Weights of a small mixture-of-experts language model, trained from scratch on English Wikipedia: 9 layers, width 512.
Below are experts of layer 6 (counted from 0) of a mixture-of-experts language model. Rows are named router (the router's row for the expert), gate (a neuron's input weights, with its number), up (a neuron's input weights, with its number), down (a neuron's output weights, with its number) and show model dimensions 384-511. Each number is 128 + 32 x the weight over its row's rms, rounded and kept within 0 to 255. Numbers have three digits each.
Before each expert's rows: "raises" lists some tokens whose logits its average output raises strongly, later layers aside. This comes from a sample of Wikipedia text that the model never trained on.

# expert 32
raises: "*", ":", ".", ",", "ute"
router:073061149135084109154102159159153149123112152159102177152102121125207114181154196146142175145150125114127193055082129111175172092164077147102124127113122121148119193205086151179112138147138125108157103138078147127134105140155119143090115105139083138143118231143089154159154115127096153152163118143112148074142146150095139151119121123137137148145093101149045147161162142110130092182139
gate0:074147140072158118174112104163145076162141172069128098084105170102122109059148170076187100171150118093120086081123196065124136130076125198145084139151131176202126106129132136172114165142124134120189141132139160125128121099147060125158164150134173105131147144119104119094140136134134126096120102173083093115099156135110120125136120180146100160133138165124109147082141122077160160095137
up0:157144074094163171093161155053117144096114149126098143129127114184103128121111138101184143168128135133123083119133112133074170124131121103175167141096113171094073119117107135104087174108166064101113106132094113102177111156113173101102133207113121153116113085126152120177082162135138148107119190095088121187089113142214090101116124089060088130152128139150111151104062140083137131137109
down0:217121096145078132103158151066171164071090086102052090158133095104142138119147111138193108114100162183088102092146183110123144130123107067165173143134143084152175080104152106099145140213127152052139185175165136142121091098129133176135151171125118113124140156157113076120116137089124122142128128135116128112124169179172073054072190148179104125134149166130161197094141099102125120170142
gate1:098155095102150154107108171195165158134111134135100184076147131123105131062175160076126123099137127072171065119133104068148108104183138105116121102109137175084124148112132155104149128105082128131117126106075124149095109146154167133111060129159087112116118120180091098151130084090051105167151141135109169126111144135147092135126078141164119143196090115103128088123146104159126067116100
up1:093135114089153136131108151059111110144098110082113052170095124165141093152095173102117136125142058194089104110115138143119162162106158094130101147071117125160087141177155141121082168098092091113097123074151112075217159172105108144123141158123144164152137099052118104147026154151120130105212143105145138097169188229125154125146134174166089150121129104133114041193139117201139148149166
down1:106123118097170203137143141105114098088101159126142151153192163146112118158123143121120137119072185156096176147129048073150119134215136088104125141125025090125148131141102121088190163118089134134099131123123093167134086162126072179133162157181124150125000100138081098125090146123115120131137086103107120101120125113109113142083137124137221145116066128115159134104124171120122089138076

# expert 49
raises: ",", "ing", "),", "-S", " and", " |"
router:116058150091128092082156149138095145107140104187107182122073146075167159145147133162137150082105147152160183151161146113130153114159165175060155102094108151122115109158142112128098115098152148160130115103131119126117140170182094145161183114181124123185059162128069154154144151150104153106142111114149105059067087130110099175128107154135173122149100158138087111120140056083117069153123
gate0:085110117053157114156153123156097117159115198098121146039150194083141136090127160119159148130110130078114096077101184080059110065108095217167085176124127135178135090148085144106085116139088100077202175069088083149167087104145075149145132099083155104164152131178118136118127188153133181085117132151114088143084108079139122186094135152135130160105139154128124128122160096107160090087100
up0:134168142136138122111122134105121166134104167095124137189123155177146121152129157103160155161146092147082077101113127117108147155083119147120205112092125115115096138116105168138116147096165076114085107128091109140188116127121130133126130172137105128188118076181119144170100168156158095138102167147092167158126113133184150129106132113077076114133109177116121137126112132099114100109134
down0:207116106072104179126076172099147180115103110114045111129081118070155093101105175134140123120136171139202095099180135129065125137134118097171206123189125095132156088070110083140071180166161188102119167163180121151118121081130087125146130129161106135140000115159171050131076135120101098161116138140094086123125120139098087151122120135171103109087115116134113135211172149084111101174118
gate1:130113119088211189146122172152169139174151136151106132114110140099094095150192188099196126093130138085163127123127126122144125095184120118125102112114132157111123112181127127108144134072104104143134113095105112121141154115115159158087084100138100128126178096139098121150125156127097125155150154048138151134109171155138091108143079158137111115192106130071146073154128115100146074125127
up1:031090118152145073123108133110082112113147137134172037168103162229170084117072146100120109116163090203092095127085137120124147138048124053120075127072101138140124155116151237134100153062085095106082127075130111116162150201101125138165091130118112142163097106117135127135105135156083077102123092184177199110123108123118151148181125148157115171079121067128070113148157106152071170147174
down1:148160180145145138091165127101082107126113096132202134220137131149104130154164171075109141106135106167086122120116095098182086125205119136129118129121108127120122165162143162117151143147062132086098124077120069118129071164165132143155126131147085140140000094115112185138125137180147216138155097106156107095092155085082171102103145065137173150128109185153128140132121142120106088165127

# expert 75
raises: "200", "198", "199", "201", "197", "202"
router:031136114074171088108154100125091146098074122144114127146127103046110126069145154161124126124061178136160110136097137079090076097164132112161094130138099050154133076082179123147094109111160138181100125111138098124090119133128115151164133114158126117130120100087131135083091111113067093060125117051121096130145061110098201160126115156144148197095104089110094167119053150148222128112153
gate0:108222096116159135179130152151148078123125165089080125118086170090139124091190151077164100163104091060143098164133160077150100124076102166141146216128137139159092135081144114161158145155111128076175167133100138111151069097156089156171138124133152118121135141143143128127121106132129106083121138128148073097106169121135167125136137160138099134153171162147115155077159162102126126125109
up0:109151138093170121142089171101116168155101141093175152146129060158095134150075125077160152151155105183087072071115125168086131100107107091118119126094151174117134126141102157107117135139155086074084123108102152128157126097084167123117100121112096145169109121188139117121074164101150120112113140118069123137099088106152137112083148072092066114103133150131092140145113142139082143112126
down0:164149081114165140191084136102087131121108136185115063163087124149168122160118101122056137176134131070135116131123191138144177166127139073140111106171078116152097119155153152128126152146120126129158174136170109122142150156094108161107087175150125111172128056124113078112211098146110106162141133153087122146139138142126112115074137080173120146128104107124150145156133193059085160159129
gate1:081171123151189164153096193201108112104151146140124096109099130144106104093156133136150120143135130114146125089145140052128111122138047091119090111131080162108165142130150123101163090132105117135127123109091135084116165093127137129074118117157102098132162157169080109167127126129127113173161083056142144098111183191181125126136076169156152147169082139076159109147095129116121075075170
up1:086093103071147143149120124086110108128111150136098104179115150183161114111117195073104145094146090194076113103128118107155194115096163098124128109079122114130071135182147151061093150070114073108089126090120096061190126169133138097118159133152126161140105100078111105112048108130078081105144176187099176103127161154087155105163157132131078150117105126155120099146187122164095179150159
down1:178118133156153158113128104132052120167134126101172096192083126108075157128146166147160113054107105168177165144157103096100084152218135169129101118087063089114119152139109157098131146116095133132118147124157103178107080116114068159137115148108096126144035117102092124156123135164143149146171077111081141125153126158135174111132147132189146150110122122107164138134145161167155087156082

# expert 66
raises: "/S", "/A", "-J"
router:065077086079151075100165101154124165119099162185121082128123137112136119164117201174118180157141153118119128113110103116105136137113076166111137143172115112166152109126111122150155157143104075182129135114143163060111082136109178108180092119154096083150076166146009188136098122110150122099131105134139172150109107120074145131086139103153129084154104129153137055137103113112093125174100
gate0:120146122066193153161125097134093157155109166085138167080094205073164156096146153090164123127129081132127127090110188116124136087098091160140052133174146150176118112119116122143146107129096100087222181108087118176151135098187058150157165118091150100177151167106142108068144128125116128104113062132119106108066177081131183141123154167101077173069149138147083159072156106099198095144142
up0:115059145154165057102123123092095150158110156093132142174111092191168144128135168119123178143203145195113104080118132128124195083135091104169116129098096194111117107134066151123069133108160035105099125082108134142137159177134118113085156181110110144151092077206139177068135147113137135080138130093075137138053126104190109117095153103084101097124155160103092216149120105122111141155132
down0:182090069114113151109070140108071174134081136140080058151104115136120100152124066123143142103120168150100078126153151115116153110091076079141209151143139100133183067122130097159162161145165144104142140194114080162109136184125106141118179130141128090179061142160125062166175155101045115176201161152167135085137127122132067085072169190133106108095098183140155146126161123129072176168088
gate1:136186142109196141140094221155155121144126161146078120092116120128129075115154139113157110135083168118154143097096137096113115087156118168104096119140158169099152148140145143141076124062076147157147125085102091112121133135121132113109044151191090092165194129213067149158140128141134124182128140117157148118124152196161090099162126122176129080138099140090136096222116146080087081112159
up1:076148115119132140139100147100092133118109140098128073148087151199142115090104182120107146082183101157097096134075158096144141166110146097149113108105147144168087123176131152108110166110132078097128114021132088097148173148108125109142128143107091125152162146102122121163080145157127112068158101128157202084125118172137147134139160150153094188127143126178143127121201128227093164161142
down1:156139109147087092134143089128130126120142150101178084209139125112111114090138214180089099089124107172104185085101133120194087133138138106159137081119067163157134103153145178131107193122091098107100183091116089112167110133156120197171123132142153104101011078146138115158125094171159164118164109165079168165127132094135122158146139156207134155147091143148141163099071199091101102149129

# expert 20
raises: "han", "ope", "ene", "ark", "ent", "ore"
router:115106159087147085118120155124177105133101157101101131092135084097185152147098113095093084145125190148116119152090086119131124139139136133095162178106144164130123098117128136173102125174136152113191085162166148129122124148117121052104124126094128158137126141052118125135061110137130161124113115158147087106120112126113131113068159075097101122150184126157144158145090067148142096111099
gate0:098161129055100137197125105180125123185116178035121118083101128074166108074119108105147105154099109104158112123128191110119147164118075202132138161195094168171143115138181114131086193128026150114150217145106115155174080110091080155178121146120173094103155147125168124132113152149124148102087140163082026101095178113136139131105149180149124132106172143150095139118153134106157115093144
up0:082177134122176087092133173090106129119097127140131145185143131212107129120164154090128161158207155079065125077109091094120142087112132091139136114104117212085073154141121147085125129138207029106084120102113139157167121149161151164111132138114116142179113127169097111143119148115119108108125132146078138130123129119134131108112114079062094117147107152127089171106101153107105129103120
down0:131110101141109126106143140089153182097108137176075100185161107140160144138155166045111124148160119102126131076180113044156143133089095166184175126168106166122165120108078098152156127151138156096108186193122057180110104120128160089135154139124167090155085171208121097107173133105141060143111182123154126149223121170159063125117156148144138148142103132156135174139087163099129123225082
gate1:093118143162178167145084206169145173184103150177096171105092123108070132151191162077126103161125177084116125131125109099084069148153141138109123153115123160088159136104166127122187137073098132115115118061098118174129148141133157145133089084161130094122167165155101112176127107109096121161128151105181170043095143208151113110119092175130107159165100111074148089182068110129141087108079
up1:096138077057131114111140128078114120115125171110147099172088139190187088079102127105140122042183052177116065091079117110137174143089145080156094102078147149151105139179113172091093164094119081114090140075108076081186176138092106109098141156120094149142085146079102090132091150173107103115184133140123183137163197101124160114156154146174088176131116091149131133121208112175090157191176
down1:125141154148089124097151119113084138118145122121157121174175128137112122132146171098145126124125151197140158119173076104190060104093105098104070174099103124149131094175113214092102144121073119132059127083124094187128130118128150145167111142085117162091021113120112149126160092136172115116146136102118138171164144107160100154171194140102189200129071142152113133065144185213111074110129

# expert 83
raises: ",", "2", "1", "0", " and", " of"
router:053165124103150130149175109162077158123092119126120147173058166103119099161115208153105212149040177129066139148139111109072149188135079112123115095172079115130114153151179126088090140108158121141122174089098045162140104152114081154170105132119081132121031134204106175086133137166107169058171145130123094120078139122100182145138081128129166140168182089122114162129112112069107113146105
gate0:106189080096153158165120149163132088143088178096085102089071173056138115081161118047171105139124097075131108128123168069120075116124093145142115206164135112174123097123156134120110144182110119098126194083102138135158085093144098127162140098143188118163147158179111122103111110139148063074083112157111087112131135089139181158117136219168126168139162118129107155019152103110194134083124
up0:107142196062142086108123177082143133119113122139152136197170117179154154143098174147139174168163150227114107091081085155074154113086163137131151127066130172112092117127144148112146137134181065069046103100112132133149129153083127124089130136096105170155131133147150153137108182138173139097122177077103144150111135137138141083136147073075098079128131184163085128161140181122064149182123
down0:170139076140144138136123176043106170156090127139103129130138100118179099178127132139156168099161130093117146146130163092104173143112114111134163110157112099128169096149134079142148112183167121121182130157124119214146112118119121100142146141163125122109075142162116132126118164102111118137159132105114137181154115158078124095060186158152073131104087121143151144085180193121089132142137
gate1:118170155084208180151139163172173106186095128128062141139103112106107083127188147097187107139082155117175081129098119109141089125124122129106101087111090155143112155123133101095138069088117153149152169131068142182127141110125132119100063125156120118134155154143059082133083120108136128173158132084155094114133173187174123148199098147136059103238148134078169110165141123109101124071108
up1:125050092092132104143091181058091125125114138131139120208099146173142098084112129103131181076126068148117143120116152100107161173127146091115176108094144181124099132153125190127107127112103064117071118077143116082194113168096101114140092168132163142119104124091142091130024118149097034097144113180139160123186119155085154161172158145174073159116100114153118123156187115193071185125153
down1:161157136118120097143165133099072116102157111105172179232147140110081078068176155134101126101136125171100069092164102106172046135193132142080116106067092063171144166141103148115100174168059065105099125106166099150170121146096123197110127192134087184100094160124058102125136138139127160147125106081076108144136163108107122124139123106155183122124098138101159119116150155165098073137158

# expert 50
raises: "-", " -", " –", "ela", "–", " "
router:138153140171127138132114070164142161155131141134121136148118123096182102112130195119133150120113144078129121137162145099103122178143118183078136147172077127099160115170087121160136103138123051197064088106130081146128125158153114121168135123181090155159055110096118138133164078135129189138113132099147105160101120135156147156143147153101122150115155150140132123067172176077156134172111
gate0:105179118101159144184153120154194114099122203076111139105097146068161124074151155080172072135144111073119114149140162076150110120097089180136136148173113180173159107140141086180118139119072121093121191126111104117115076101150111169155142128137158104138154153136116151131134140105131067075061102163093088098129136109092131114137127186132114110167154157159116153132157108083165108124101
up0:167134154100147100086118155112159122100124068130140068171091102189155147149121095054141135127134123189102105143115131145120203109062131131160145120065124188124123183137129132118109145092128032099068096128108157120106112149133137146122117152108102163122110090185162137180093168116116128125145157152067143141071073125151124051182156076083103071139151166154116145128140153135063111138111
down0:178116148143124148163153177065086104102152100122078080130145128115165103118126141115177120134156207128133067115120150118148144145122085098199173136166095124130150117122165058136138110177113148088114093124127123101148133132127120146122192148139065123163151135167141157140132181117104121131176139167132118142121113182124121158068129109137098138094102114129163151086178120088136113180065
gate1:101164168113193159182089195132135101180096174181092175131099138109134142139156149052139103182123156074179087132187116084113059113130115161098092150096128185147130152163110088108115065072101108087127155153106123154161153118088146134107084156187142128127145131173107103165111100123126130120173069074156151048146156181172150123122127163199127147110119121117201074195130146102140101115137
up1:079129117123131141160091139045111101115103155156111107187072162148122137152145187102115172145149096152081080110097098118146140186128112105102135136120136178201073160174116122113132140062095060110124152067120105095208171141066128096129141176137112133109114142107164099129054101117072071093210090155142157118161183217143166109126138163151061212088090104191174119108178137176081140171188
down1:125147111166152090128209139113127170091160120188172169118122107149094162098147105106149115135147122159083138136158126125164108100192087095117104171137086120174144139130100133119122219073059116163102151119114090137165089159134124123164141132102146134110090154115128146174097171158110144131146063087140091142135103099065163147144186058159158114116119136147155139065130176129089060205145

# expert 93
raises: "T", "B", "go", "Station"
router:057166138147104112121134095163109154200127102139133141077152156046142112088151149140114123115092140140147124104118161101121097105141117093032146188146081148151124125137141147151148163142076111132139112155134154132162163094141161103174130092140144095079148087121149136094091154119115193161165111145149153170099119169128140157128162124106169148108178141164133076120143126039156082078145
gate0:103174089099154142158117157154104105189122119077117132111147171060150135096152144083185148150103112086175069155138197077143092136122104142136116177176120144161115113160142089192086151093090108115161172133068087168146074089118092091175142121068181124125139157128121129104123162132154093086126126179093119170114149118146124118113130164142119123112166163171131118092187126077153115076129
up0:138119109100150148124116157105108121109129126097123098145110136177204108120116114110120174122177121132066110073100103112125154081091096163157128121093086151113146119122134177129165111137146119105100099111129122118165150135122139158094160167166110099174111117177116149176117160161137118105114169134057070093110113131174140093119136108108101087131071149130073182139084104150127129114157
down0:166057109116092114115088107123114151129114124170032080133112159137175080142166128143120153164121193129089079115158130112157186162106114154134148143140128134122098116141111109105216121171114181087100135133121115115130144157165140181099141115205169171139126100172148110089146153107079122104162160130127067174149146138136068089089160148167114145114139147165141196146161165120075168158088
gate1:061156135136142186143086185184151128167104184133115122141145105125071098112169138096161111131129107111164110136139113074109118132141135111144085106132133154060145141189120094124154148105084134128095129121106111162153137155126138167117028110168123132157149123162069133146138157148108135130122127093126148105110181181161081113169095109125120110154108118089179116192134124141146090086108
up1:095094104144148136132128107075121098127148146135115058143111140193148089075104170116111136108199058162101090107059103144116141176099131091138139154058100136174102160167158135081121187085109056065103134056162078100155149191082117095108109129153117122130122130085155115126069087098089072151203123117158182129164152120138174159164145149185071177138109127170120096148155110167076149166133
down1:122145119182145085162135101114109136105108146139195092116184119148092161194183145104138121134100125145117150107118110115168083131178106114180102158078101080124118134161085128126185166157057110148099151079068079085117116162144063159167101176175136109110102118165143085092164104081162135156199119072152154109149130100131106115156195088143182131138093167093167172125080202118145012144155

# expert 53
raises: " Top", " Result", " At"
router:116124134154133158123124156167121115114109089128118159130089120115137120106123119167115074217127154146117118091128138107101101094143111069157137138161125137107158167112179145156091146137087138130070088130084126106126160207156128148153146156142141122184127136075076084150108128104107183160129097170145118117090123130159170080125135139115102153180162162160120090139073112156186149146082
gate0:085173117109194115164099121164133064154110153129165141078126175029119138063113138085160124134119109109148077092124152103140136104091070194131063189166144172173114097092124090103078102140130138092127165118103125121140147106128031171172093122113149084132148140134150114082125157116085088084144087146106116134101161080128170146115133152141096158137144164181133108139163108126160114090086
up0:096135137130131099076099166083131151139122150109105097191161113139111111137113090119150142164136112156061113122077146118052170113094129125136156137081114146143103139123157160113085106091183050114053091096114115126162139123128108083103128204111109164152118062169122119169068178114139133141116134101074116151083059171198142115151136122129097092107115109124122117163139140122105104111100
down0:149131123138085130082119122142094135089102106103060137209118107119147164148107037106069123176140175132101110065192145101149146173145064083131147139142080101156155098133145111113153145132195143074165149142133126080158099142130164156122158144170137135110144051157141101119064169136138098146124131144108148137129114119165116129083152179091096115130129090097126184132142098055119185169121
gate1:099153096129192187135064166155146138144137156139091098151125117141068086080130143097138075154105185108142105119147162063135081131152134141108082137110095156134140144162131118113139085084057107121114108129097117145172155128116130197106048095146168058071162129171116134117120139164079113133161136090147182124143172163179128089141054132133070138155090105068152078176095101127139073139120
up1:070094120132138121111114100106099083147139140123156078151115150211135144104102130096088168115166106171060100089089141147150163161116127097135099136090141121157113134169151209071126182076070077124123134094130098060120137153114167158116130103108121145129112132093117118152041146160065123123150122156160231066142138155132122124148186162138103196124112088161111141172194123174087146108151
down1:150067112154136095133153081090139188106125101150204137186150155133096107093184155089121112131111090117127109156171100105195064142137074072136130144090133132153106132126112137099161156103080099107090154114092073175103096111121079131138136157185118152117045106152076118088124150127138177181121071100119158144151153103125118103162152108149166142119093148121168148083114125152121071114163

# expert 72
raises: ".", " hours", ".com", "heim", ",", " yards"
router:054102121166146071068115149077075155159082072117095100165158143090133088127117170128122106146092110082121084102165170144162119110132123157091114154127105145121085100130113144224092123101130152121085068101158158142080110177130077134153144170121103117122110059091162174129111104167124105154164106160119142158112167146120186136121133147203158148122155091091084104200133081135142118146139
gate0:079176116070151119185126140142102136177077165082092150123122141055130168095176148073202118165116080100149074113124207079093103071117070161155111158122082177147136083124140092171110119144102140107167141104108101112170151118158094143184134133090176125130157141075146148160103137111138101059121132193116079105099156097146105095123097197112115200132174158122139168130154176141188095130145
up0:140138130073142101115137150095167139141139137118135130174105112154161147131138143101110169134195123180099104132090112136059160084068106128136142185078141185178105126148134143085119119098179093097064146088096115183160099155080157149088129177104113143181130107179132135139092136140128125118084145163049094154112137148189121129122168101106131084131135136153093189095127124096061105129135
down0:164099088152087141128135158059122147151129148111151083124153138107135086100117145155117136160151153035110109112165178108112145133128112134135226141162125140105165138096125122174134165165113107073151125123132129137083102115080136183143121141105121128102133117163108111161094093149142112128123108133135133133135121091183111113153185083131094091138118109136154166145184142109095129203098
gate1:123166119108164180120091184153171127151159154125077170121102116114099095097157149121095097123116147066147111101162153093097108079166109127113102137105113196125142166179099158112082133079115132154116133101116142135110172163155114122110068141166094122121171150158089126156145124158071122172126149100086191115127185169181115159172070122148096135177082122049149109194122114136106124113102
up1:078087110107158099137128117076095113129108152119147037155067140196175133138114126126116139089126073199119119102040118119194172178079144116107118113116114104163082132144139158071123131079097088112110101084124111090183153143044129177146115106100122104140087148068135123127080114134110073117182140162162158101156117151106136127125155193164104155093130077169115100147200117178086150114178
down1:079116110144138117140153136119110138084119119137140098153121166103073123101165150100151133045062125202147170106133106052159052195142082159093110128113077108149119167146132099157146139125067077156088116122143048166149139149083091166151152153131077127104000103132125137184141096148129142143141115098099159133155094113107141142152133101164171165092101167165157132086156179132157069126149

# expert 71
raises: " |\n", " (", " |\n\n", " |", " "
router:137148131142143124151193126228137105152123121119131147161051175063126147119109128156080175116084070102120136144123089086116145153089126129037191158193131141118141196108098055149120118127133106124111118087116149138126082184146075112170067045163096153118075107093087108071160130104121174125155114120108152141073142131113125061169125130124124186132228134057132075131156087165097100204081
gate0:053201127111133145174140102180192112144068168113131119088048157072117121079150162090180084127159101075144071111140151109119091123047136148155096193173104132190116112105141114118098159133158127076158121060102088124171079114108073139171117138097150093140119128142121088107142144060124088104081096144108062083130158132129150147117101195135118179132159135156110138120137128129172137100119
up0:108136118154142112097138188126159160169078109112113108170133142186111098095144149122161149133142120129095115117110147114062161129084083112118161180149124159187125124117125143101104131129187029101096143109111134117145148160111118110083119159140120153138095095130109088133102150085131074088103154117086129128099159119218144117109139087102129119106116155137117137109147095131053089088139
down0:156146120120116177140149165135092142139131128183090097132139131089126093129090093125149114135138051150055109146147124114092175174081160100130164142198105122139131077084141057204146167156144163102088141165099149195121095104136124206131163157196107095107146077184115104156166196085110091149150106159127103094170139139117073094088117094137092149141122075138136110091165144108158180171102
gate1:121158126124117187144064234164161171149151145147089148122097115142073111116165144118177114135103145087150143100145163102123111114145154117102087145107141175138126099146137113091137118104102120109146138065093107156151122129140109134110092098192151083119157133124095152160138121115111106178120125076121148112146154186177152115146094149153114134197110132066191071204123120129141102120141
up1:052083102129150129144164082148152095107092168168102125188150170154178122102108204089092165084163088157069063105061069093125192170097154109126130128107112169106070174186113196113096184080127085097132110064085096095191133140121147110142065140136090133142145123070107076118070099151104118079201135132185151107152125125119119133166149144117072167102093113172092118128177111174094169140160
down1:106128118089085142154205092169117165111148178105115160171155121142108130146157136148114146084111166157116125112122119083141039120119112127116114171069082120115133080121114130116112159123061067098080122050153092189158138157176082178114096124151131194179000127157069092151087105106080226198151119141102133121140173100089143122131146104139147091135093180149131145106089156162122110133189

# expert 31
raises: " -", ",", " |", " –", " |\n", ":"
router:109122104103127127082119136199142137141122144155153174138065156080147186128157134124087114169110138164076128105154113038150127152147040146066090095151044130100105119151130136118093091154132091138140158079148159193089136160139137124146159108109079145140052127107074147174139149166144188195133147160157095101124153146149111131166170128126124090158165146081091134111068077132123101135131
gate0:082173119054145159140135148234131105128138199067109132102075150055115124106153156079160113158131072078156074063135165078105071089118093186123142172182131153181114105142127101158111166152107152070155164125069089133156146134104078173163110142125180105121117155155133121132139105137121079106099140151067113133103170101115141162134139130149088146109125175170118142111166101114203107128120
up0:108130126111160111111112134102099090114133182136155178149129152161137125121133148075163159155143160160112078129122098113122199118093097128141164090090107121150117124113147133110122148092181052138062110154134109149166120139080149136099136149103105112166125083160138166188116127090128094071110143070084125127136138128186143117146120064059095109140116147128103147134097175102131099153127
down0:161099035148118128159107183107133109110109114074106121133135129132151096133136124146127220124119182101132100091110099121139134136109057071210151131148134159067197132094141104157147135161137165062139147141142122174155105158120108146155097135199148071129093117151161120155131120103092097118147135176164112111092150107137083060087193178094109149144072166164142183107173103103080192190091
gate1:141113133118200143133115185188154130119160153159077157135105098090141090082175153088190077133153139091167103107111135056119104150156147159094154104103125176078135108172102135073115072098089159159148174108120134143100141112133116156112103124190101111153168077155097151150123113138126146159136133071139123123089159124125053100139094150165151130152082117082193138133107122107168122122171
up1:085068085127153097129140137089086119108158126126129092150087151193156071118103195118126116107160080137083087092086111134130150158106119109100135118091107113110076171171147212082083168090106080151099156086111121080188148127096104145138111135139098156156126137067118123118052103137072073106211130158207172096156105099102119151164173172144079154160127119170100105132191131187098130100157
down1:166123094161149119081102136095135172128135075135225150132109129150047141121198143116100113094120141143089136106134083100182081129173103087057137142109115151145092104150138142131127178148065083087091136105107134085159135126120091120097163179098103147149067112127139139139137126132167106112126099083106121137132118153113118139150184154121132164127126116128166133111139201127102134147137

# expert 77
raises: "ke", "ire", "q"
router:129147164114149105129173065159130103184066079105096149074143134102147119100146143093094123145106121147186109128145176181148121119107118132143093155127154156124061084094129135141169104122110147190097119166129159152085154098196072107170160042134106118175132175087088178174080134068112192094160143111163087107107154122116138117177087125173178106179117115126120100200082127081158085098129
gate0:106191140069164163132126151145103129200060133124110153049118173088112170088176163090156095164143144067118083100178194084089115050115119175111077130137111188149082117106141077128120133114103139085120181076111143159172104131168055135130150137151145100110164174149134187151136172117151090106118119140123085119109152068115107167088129167158085151122102127134118105090119107097150110096125
up0:107123081121095077109101119098187120123182151096151100220134109160172072121087145082155122138176053167088103100097124139120186149097117140122148130113125161161149104176085150094084146100165071137081113140137078139142135129108172143119103167127095161147104054122102115100056145117124128081092149165045164145085143176204150077125112105102131104147191146132094137115181162133114160093130
down0:140039075117131126129126096090146111130124128175065134193092115120131092174187108087152127149082174088076099139124121089140068142148064140139175143174163156136132109111104117132133131129176155084139100146168123142116126076122127186110150168180124107106062127145185101122117170137120125139141152122076075176131164115171133108091120156127111087099106113139136167084090156114218151146111
gate1:097157142119205183132150171159109161161099160095099140097126109146103109106183118108146103123155129079124108118110123071117056101188120130151062192094123132068134120140139134060138067077082080115126133149106045129125145113146128170132076112184101114113165148160111141175121101130092140133178128048143175101140168165152147119162116145150121134210056179072161114183139094148174110095129
up1:077103087099106075117086129104099120118120124184095087189105143193140122086092167092113178074152041193097092126090143143138172177093156105080117073084123171168085120189125194075089150090135076103097111018126141083187149175063160140119115151097121137147139106073112100137021152128092128107170114192164178104125172162116138119159119132156076141056105099161152118152164155120063126137181
down1:147109124112163106120121088160151155126112121079153088176145158099106110108150154124138116125111117146151130119141107061185110158160105125116126114093095124133128119178145152134139130129098109124096140107151099125089106182139103129162133126128140077127000102126094097119140136119124138155107110104134126148148168115098121130127193153127176129105149134108174165062121140147065075147160

# expert 19
raises: ",", " |", "3", ".", "1", "5"
router:124063151122160126158203115217189112141094134117184137197115129096136094123093095149104173110076144098148097089082100057151132155157102126109112189108087133152089118120113108128115138116141133116154050128153129169071114186081077148168061097166164184096062144127110112151143095145087185101106122107087155118084154109146161103149109152145163149142158140085079152155147053096095082148136
gate0:063176140086149136196098120182129079171124152082073140107146200104149119090124129114163086171139104048159074099134210071115137101082090201127133180157137118163128120097112108141127141141129122054130168095098117150165095119140021122163136137114167131117133138151153112140099157122137094108073103138076067152125166128117139141143128248151104105124160128121122117111184105085175100119127
up0:120160122109116091115136157101102157118109128096130129170140091203162138117135111130130201163145121141098105111094079138078107129083146120152173129099093158106128133146130108131084139120145064129126146146090155127236107141130151148115141131109128138165094100189147123103090173128127101114151157116069123134130130134134137046137165106061123109144099159117133178160119135081066132103158
down0:142143071098132147167137145114098167164093135137117094175126113115161083122091087075127126150148125086123093129206105065131176167136086062141195142123149127150175113115090128142189169158188149110131095137140122112120123098096096111119116150178118129142090121193091115086106190091044123112182067131137108100109144139191112108053145163130100122126148103128165174146182171149120136136109
gate1:115148138147165149118131199168155144132081167134113163082113089125085095098125122112175051078116157111141079126123154063135095136122141143154106125158148171103141130165159107110158094098108129120158111118113092114124142136127110140050062162134152130094215188151101160182143108132080088160122136082130135140101171211146132148144091193109150100220069155083205122174112090086133065096098
up1:070090094128146086134107173076136079122122159153130062176085108205158099152097178112066134129161051157091088117105107126151160146098158085080151115125131127110095124193111162080142138074087085124127139095160123103165137146109117112121138122132099128161138129101127118153004088134075133096164108148161143140168115148108121136141152154186061151100112072123116086108184119178090126108162
down1:174130074184116134156139112148099137158169122176200148150075157116083129117169138117141107113096094192120161100152089085136071152173060098100119157073082135153161128152130130135123162119104111159069158081141115139148126137117096140091159138127129169098122088153110111137103091117150197103136084118122094092134118116103121111175171154113181121104116081142115138138156150105109090117164